Below are experts of layer 3 (counted from 0) of a mixture-of-experts language model. Rows are named router (the router's row for the expert), gate (a neuron's input weights, with its number), up (a neuron's input weights, with its number) and show model dimensions 0-191. Each number is 500 + 25 x the weight over its row's rms, rounded and kept within 0 to 999. Numbers have three digits each.
After each expert's rows: a language model's description of what the expert responds to. This comes from a sample of Wikipedia text that the model never trained on.

# expert 29
router:475473475525520476475524527474531520472524474471525523524527483528519527478527474517480524523526468480473540482522528530520524470522527473515525478529475524521526522473476481470474527481529524472472476469522495522525515524472472526530532514510525522475526475526529472521478522476475472482524521525528526527524475527521521474528527522524520525530524477476471474479475473472475517469525527520474475520523525472476527473475477472473469525474475476476527525534524529525524476530475477527476529512527478520526523528522527471530474476525471522523511477528473487507470527475474475470
gate0:464471557564528534487482517536494483551558509518501490521540492502540502481482486483442484488481538499496509539529520503507493481510472515541476530481487526504516506480558484511520521527475494495489511486488495498499438455508504453477523506503451497503474536459506523525488513522495509504499499465490505500485489530468490493478477505549471500493516491491472503509496478480500554487480497497528477512493531485540432535539459486461487499526496473505541500512495477492493511475498481543532461511495551491517487510550511467511457550491520502479488488504484515533501492492499517451
up0:517467487452503486467510476518521509492430501457538479467495541498525511510499486461516541501507539454505515551482546498506513509518491453516528480516467515484484536490478469486503476561508514455527501532528489498501445519491529501471532483512472492488504494500517524528510468491456490461553476495482505505492499467442551485496473494504516535510522502510507504496539480483543534518525491521507499482419504544521492492494521487501484500486491475527510474507497505494515493515572504520556487498504480468500508452514479473504516536472519502530493521486489541481514507497519486499
It responds to: Verbs and numbers before complements

# expert 31
router:473473474530518475477522522473526525475523474471526522533527488526525524466527478514476526517529466471478537476527525528524522473523521473504526470522471528521522528476478482476473525479530523475475474473525488525522517522472471524527526519503525526479528475526525478531472527473474477484528521531528526525526476527518515472523522522525522527528524475472469474486473473473476521474520523524470475525520527478477522474467473471474472522470475475473527526525524531526522475529480477526468527513524477517524529527524524473529473477527473531516506477526471497517472525477473474474
gate0:545507489490516478513473484456520493471526528489537451564478519479481510500494528500521521542522482473528493526489499492455469518519469478496465478500504497495474511466535517521477495500528527495525486513490502468475551477490513537495505519547510511490533510529522519502540494518485500484487525508523527501531472544522532486537560493500531456490484513486487472437441517498492493470520459495476537464485468495484521528500555526543494519500479468535516498498522507510471504451492493502492499524508546497480535451512467490468489449485493485481517476486521464530533489464492511488
up0:516558525491502506473511515509501491489506479483493524506540480480467513474504523510510509512500504515451515469525505519493484492491430515500526465498503551533493501530490495516508457507542471556513487503479477483511542501453507467538477470508487505512490492516496490505543473480493483455497435514501503508482517448448519513535519489517506481482524471477481479504498495529504513477501499500480464499536520499510523483545498442434447469494482491570494485519470491512530481547486523479477533505494477545511517546444498487423495499507514532489499505496504475502511512500511477508
It responds to: Word-internal fragments

# expert 8
router:474467476530517469480521522472528522472520473470522524524527486524521522477521473512474520519524473473474542474528523531525523473527522470511526476527474523521526525475473478472473524483525528475470475470528484528524514523475476523525526520520524527477525477526525476522477528481474478488529525526526525528521476524521526476525525524527522526527525473475474476474474477472469521473524530526475475525523525468474528471469481474475470528476478474476526525533521528532526475527476478525478523510525475521520528530527521474526479474523473527526511475528473485511477528476470475476
gate0:501513533506472500533498469503502542501498501519454515449499494484512507519514516491520492449525535530466496505456529499514527496558541501486518516527520537536519490504493488548485520522524487502473462491493498496505460527457495489518453511504521473422548485502493460522491478488473507504498505531486500504526504476498516523511516482526521528482491545470519469528535516486495528486497473511514526467506485513491474507537500479541516469466501447438500502509504524493465532486498553475525481526469470495517506443535525548506499486495490504496538423527487483522512506512478515522
up0:510504491477507493488476505491486510500555526509463507499501451471508453492542482509513488500514493501525514504487490502516483478523564517480462546486506529444537499455514543553479485533522483501496548489468503499501527500465494496533516476487518490445522521440520486492545523510557506496508479496522515502549514516505493533523510487504508511454538513514493547503493470517496487526495503510500485535492499532467516421524499509516505516538441467451492522471550454507499529507445458503491510468495508476504475503478498496506457513510497491497522505525477490473490496521517528526
It responds to: Word-initial capitals and onsets

# expert 18
router:476468474527517475481522526472526520474522474474525521529526486530526527472528474516474522523528473473475546475523526523521523474524525478511523472525472527521527529471476481472475526475525523476471477468526487520522516522474474528529527515515523523480521476526526473529473525477476476491523520525523528527526474527518520474524524527527523527525525474473475474486476479472474520475523527523473473526525529472473530468471478472477473525471474470473525528527526526526525477527474475526479525513522473519524527526525520473528474472530475529520519475533475493508473522475476473475
gate11:524466549496475529488519481511507528470511481465518448475471486493513538476559509471503506510518530464499506515498468446488477508549514497510520520472474492503501488477493505533508476499489497478520490519522505500529494482508495483489519513473513501489507513469501466500485500488526503517455529523489584480492483519528466477478491492507518515492527503510527524480501521481537484527493466483534508461472498499471493487508511483475426547486521492492481510467480535505510547545502485494515494509466532516519454526518482492498459546536512523552488485489520487506486514528504482388
up11:519533506513519528481448514481461541475486500521488501510521502485522482488489509513513498469478476469513489494465478536519469489516488474512521485495534460453505487510543487456506487543493502527541497491487550507507518532482538519520474529518551492513479470500483489508504492462450429539573513515525470513465544478472494504528497483499506458548511526491504492512506446569491502509501467479489498540513489503508522499511498475467496472489506533495525499461523468529485516485512520471485536518496459474482539483499499483537501484484495469482519492494536520474550518531480456495
It responds to: Hyphens, dashes, odd bytes

# expert 12
router:496489495509546495431504553498500503502542506501563505521492487513584503500512503535487539514494508495469490466518508498518509501541509482519520452525485496503513508497494445481468501419507504492471503488503483502507549544505501499508496501498564545449501449504490496504482502473493479471516556499505504515504459508545503491528564551501554551492521467496474477516481494486504557492520505541469495499547502506502507502508473514472491519503503480504503521498500495487511487507497486513497530505499488553506515535527527507504481483526497498537469474495514475521499540477492466493
gate0:495498508496472500530487491507455540504522516518501498495447547503530470506458514489526528491484494520482517507444537492495529500491490577492528504521498502527517478522476492503455516503495476499502515460503498486440472486510537509476467509506546500507514531511531501529488504493452463519467485534523492483467526523555473509526540496537466506493461463519495510498512457540528476514519490512455472524470509484466498520499549513487529521478538495506510532501555527503494525548512495510500479541463509471540517504487529511567531530481468494487462492502502480468523522495492495500
up0:495507516520482514476468523470475509471456462494474529491483503494453539497545487520522477487489492546449449529493462530470493508486490514517477501498492501476557533472514526485496479503470491476490509492499535485550515484463541496489545500521518487500485469494496532486461513545499465496585472503433497513550526515471488485500479512476483475527483511466512515529483470483514505528516509469570500518494518494532519514517496504492469491558474511497486470510510530478442511499535537475500529500530475509515460488487470469504480550464502510520486514502497515498498497503500505521
It responds to: Infobox labels, sentence starts

# expert 28
router:471473479529522472482526529473526525476522473472525525522529487523522529475528474517471521521520471475474541476523523523525527474523526476512525476522475530524526524476473478469475528480528525476473478474527480529523519526478472525526527519499528521476528477525529474528475526473475470494528520525528525525527477527518520472531523528528522520530525476476477474481475478474473520474523529524474476526524525471474522470471478472476473522469477475474528529532524527526529475529476477527475523514525477520521527529527525477531476479522470524526502479525473484509474524476472476474
gate0:443490456499494501530467461468479476514509525509474497564491459516538496463513489486511470491486497499476449529519524506506491519489531512483511526486515518502539524484456484506511488503507550512538469510478500497538444502499516520527448489491511497497461475491508535480460478484496498473529520524496514508501515478497499506474484457491497505478518500496455488501475480525525447473494488468517453473462471518473468503545530502548509483523476456484548539489487518446510502473496486494516466451488525560512533485517491471501507466474489525499531491466466503498509550518509516474
up0:499501516458478466498478502534516465529459515499506528478498544483527501495478514501518522547499495453579518506461543503509450479497518535528501490456507486483520510520431440487476485503537501487538464485477508512505531565493495495494519480529440465521479459504470476471494490523511520492510504483504473535496520486495510522504487517517541496533453484509525488481472497505482466484509487505505492525487492464493521515540530478460505484486494495498492528484513498487544538514476494490502451499481480488518538512523541459480473532522507474496450439520522483482514509503493528500
It responds to: Word fragments, of

# expert 3
router:472469471529514474481525523470529523468521473473525527526527483527523528471526474520476525525522472478478541482526527523522529471521524477511527479518469528522523527471474477474476525476525525474474478473523494523525518521473474525525524518500526523478526481528524473521475526479474473483527520528528525531528470529524511472524520529531522524526526476475475473483476477477470519469525527524474480527521527474482528470472477475477475529479472473472525521532524528522529470531475476527474523511524475517519527523523528472527475473529468529522505477529469480518479528478476475474
gate0:488464478477476493523491467470499493521557495462501478485484472529532499482506537482510471452479513499520503483503488517502479479500496550477530484518520506472491485477551492483514499493488455522479509549490467516541540463521473528479502475500470504503482515448505483511486476477483504482475459537538497489515555498533452540481478486491526489509469480470515490545504523487434485500492489478506519502519495475473488530485508428495508526508469456497526506493510471506515516493529510451543503546502470508508550539467529514539500500505469519471474504470523488487496540513510545534
up0:492494465437458473528563494475579505507550505503486503512503494508494504518484529522506458496502515497501522453501488496487509518523510480475471525518509519477555500472468489474480562466506476491479523499483493489526485503520483488520459455537527481495505557514476508482534514491495487484513518506496449486504510514481508511466510470486498559511498479507566436511514489498528530498527472482575510491479505479523495476502501482476515467512485504503490532485519525530533490505558519476489517533528473504505484480517499510513521477492475486506506524525516497509455456453512529529
It responds to: Proper-name word pieces

# expert 23
router:472472475525517474478523530476528525473519478476519521525531479527524527472526475519476523521526472471473539477522527523526521473527523474498524474519474527528526526467474476472477529476531525471474475475531493524522515525477475528529526516512523524480525477529526473530474523479472478483529520531530527525528475523520517476522523523525522526526530476474472474472471481471469522472524528523472478525519530477478525473472479474475471528472473472480527523526524527523521470529473477523472526520522478518523523524523523474527478475526469530521491470527478486512472523474473472475
gate1:525497512470516531515502513496549483503504497478508480520512516523494464488529508543477462538532503529497495496488489501524516477516505504459470519494496490553525506502509470488523526529514481504453464494509483472506515506482519511503500475483464426510518527529486501487432518528496470485472481586471519552491552462493490546506506482503499518514458545493502488484495507454496461497545456513487508491513532490524460510506516527567468503522502520516491477498479479506468514499518502480515509495520459512500498506479528510502540525498513500542504521492507536563506516430484535506
up1:494536478506533519519504523452481523506546507486522512500501506481481520484507478508480500516477481494478466476484499495471514508521492501469463562531505477510518521476495494510480482494479556521527528482484504492516485447504524483497520444481506438493545519512479499451489495475496494488478493548472482542510519452484454536514496460470487519517488500483547442457507518510527530509512519493517501512505501549475527493491445532502495529514509453508470565497513495521462497544518489521481474451505484512455484509498499504548496469505485491554492536473465513503495495496484460473
It responds to: Verbs and verb stems

# expert 45
router:472474473528522470476521525477523522475519473473526529523526486528524525477527471514473517521527473477476544475526521528523530475523525477514530477525467525527523527474474483475480528475526523474469481476522489525525522523478474526527524518512524529477528478525528479528475527478476477481524522523522525529527476528518526474528519521525522527532528474472470474490471478472472519471525529524474472529521527472474525468470478466474472527470476476473524524529527529527525476528481473528474529517523475518523528524523525477528477474527476525523501478530470490512479525474479477477
gate0:498532537509508523497497508474491531527468489474485489475508462504492472485509452453490516514492499492530473532485490442509519470491489505516494513519514459488520546492448481504484469546504520503480475549486467539464461516508508506507503535472528488474448524485467481501516492490504525557527457556520531488482461540487489521467500484504538488493505497475554507484473519502490445500532537526497530479517524460485510474489502477460495504510507475532554485498483546488533492492424489493474527488483478511488491546461492526503483479479479511480504510466475494471491499506535521501
up0:511516514530448513441536471490534464518488507522463528518490493494493454496510478491484515546452530515470526516555508478507478515505486498499454489555533485487497489505509493532494492482487493476488481498543513494502491479513508519466538449528482526546496431495470507555440461508525484508481453537469510510484475500464547510477520481504497499479522513499500511511460518502513467488489487497512534550533511535475498495481466477555465522516511496521534491488483500512477487489519521536495522491494485471495455566510506482484491502532457542526502501488473503490511472496484487483
It responds to: Noun endings before punctuation

# expert 7
router:474472474528519478479525527472530523474524477474523528524524482528525527469527476515474522523526472473474541476521527526527523473523523471512524479521475529524526524474477478473479528481528525472473474473529486526521516523478469529528530517507523524472523477522524472528478522475475474481527523527526524524523475526520519476522525524528523527527523472470475476492477476472476522470524529514470473525521524471478528467472475469475476525476475472476527526530524528527524476529473471523474525513523475520524525527523528472527470478521472528526501476529470479506477524476472475475
gate0:490529506490492498519510492549517476495449512452480486502496501520494501512500488512552473528497481510450478484547540533491471484478494507503463513414475519415546531522523495492493452540527520467479550484510470484471482519477500496522474476488460519477474503528514495476515493486504481440499491495502520512475486512495485499518477495480489480525471473473501512475522527555501478501489492489466496504485514529476487522497442524473482491485459495484552488441494493520535518529550535524490478479530508549514498510521538503474508505526502496476527499525490513471493484507506520503
up0:477503470522448529510479446468527493482526530515493513524483528488495536464490512482523514513516486532506478492514501470453503511550445498506521461525476464482543510525511529542480476514498515501512508463484540489502544519507513471471495474499476483501504486494492537507513524444535509538457503502498525484521522472491500459455489520520480557506487475517471530546505508488470541479491495491518539473532476539499529488517500488483475494532459537477476495475555521494475489524531477528550487545473492469510506490521503494505442523510478512468501479523482532500465502493533474507
It responds to: Accented endings, clause subjects

# expert 33
router:514491475485556461429506489471494544498548478480548490486493494508525501500545479541496552522501468472449500431491497510565520477530545481529550475506478499489503531481445472500492522462489497498499487472511497515512503548480463510495487472480588524476495485501514491530452502465496500460501502509539531506502464494537543493519503535521505505515524499491495485516462502508483530487546527505498497522507527503483480500514490512488499527497513490500548517495501505484527501491512468491503511508515451511533515506523512467510458492525480505503473489502471460536509521494481518480
gate0:533528506441500483516498463484479542481462526504503533484489498516496532506498500494486524487465486478508538470488499445514545527493515467496501510467476449507441442487499499526522441520515480498477499478515508489516479455486456473539492468483476511521548488537533507489495542504453508486494481494567532484430503522548497489519508542507531515528507496482556508472499516514506481523490481536521461541477510515527518529475492480486490508539506465519497507489497474513493504479515534475512484516491475488478512510520495474535503540482468542509498473499483496510496509549499472526
up0:520508492531504474509531536514509544526566458506531448520490504501512500504490497500496464505489507505515502502464495554489480516539530483507511513478509474481502476529515500460474517506518525489521490449493516547506511465492478537514533524518492511510507514481447529466452506499506501516471515530461484497492478498527500511471548449551449509485455500507515566509493461501528481492458449502512468482511502530538517549492512491515504499500526479473489473472443541496459539525514489488465497529491453491506461508539522484478481509478526516518519462485494492493501480494492472463
It responds to: List bullets and separators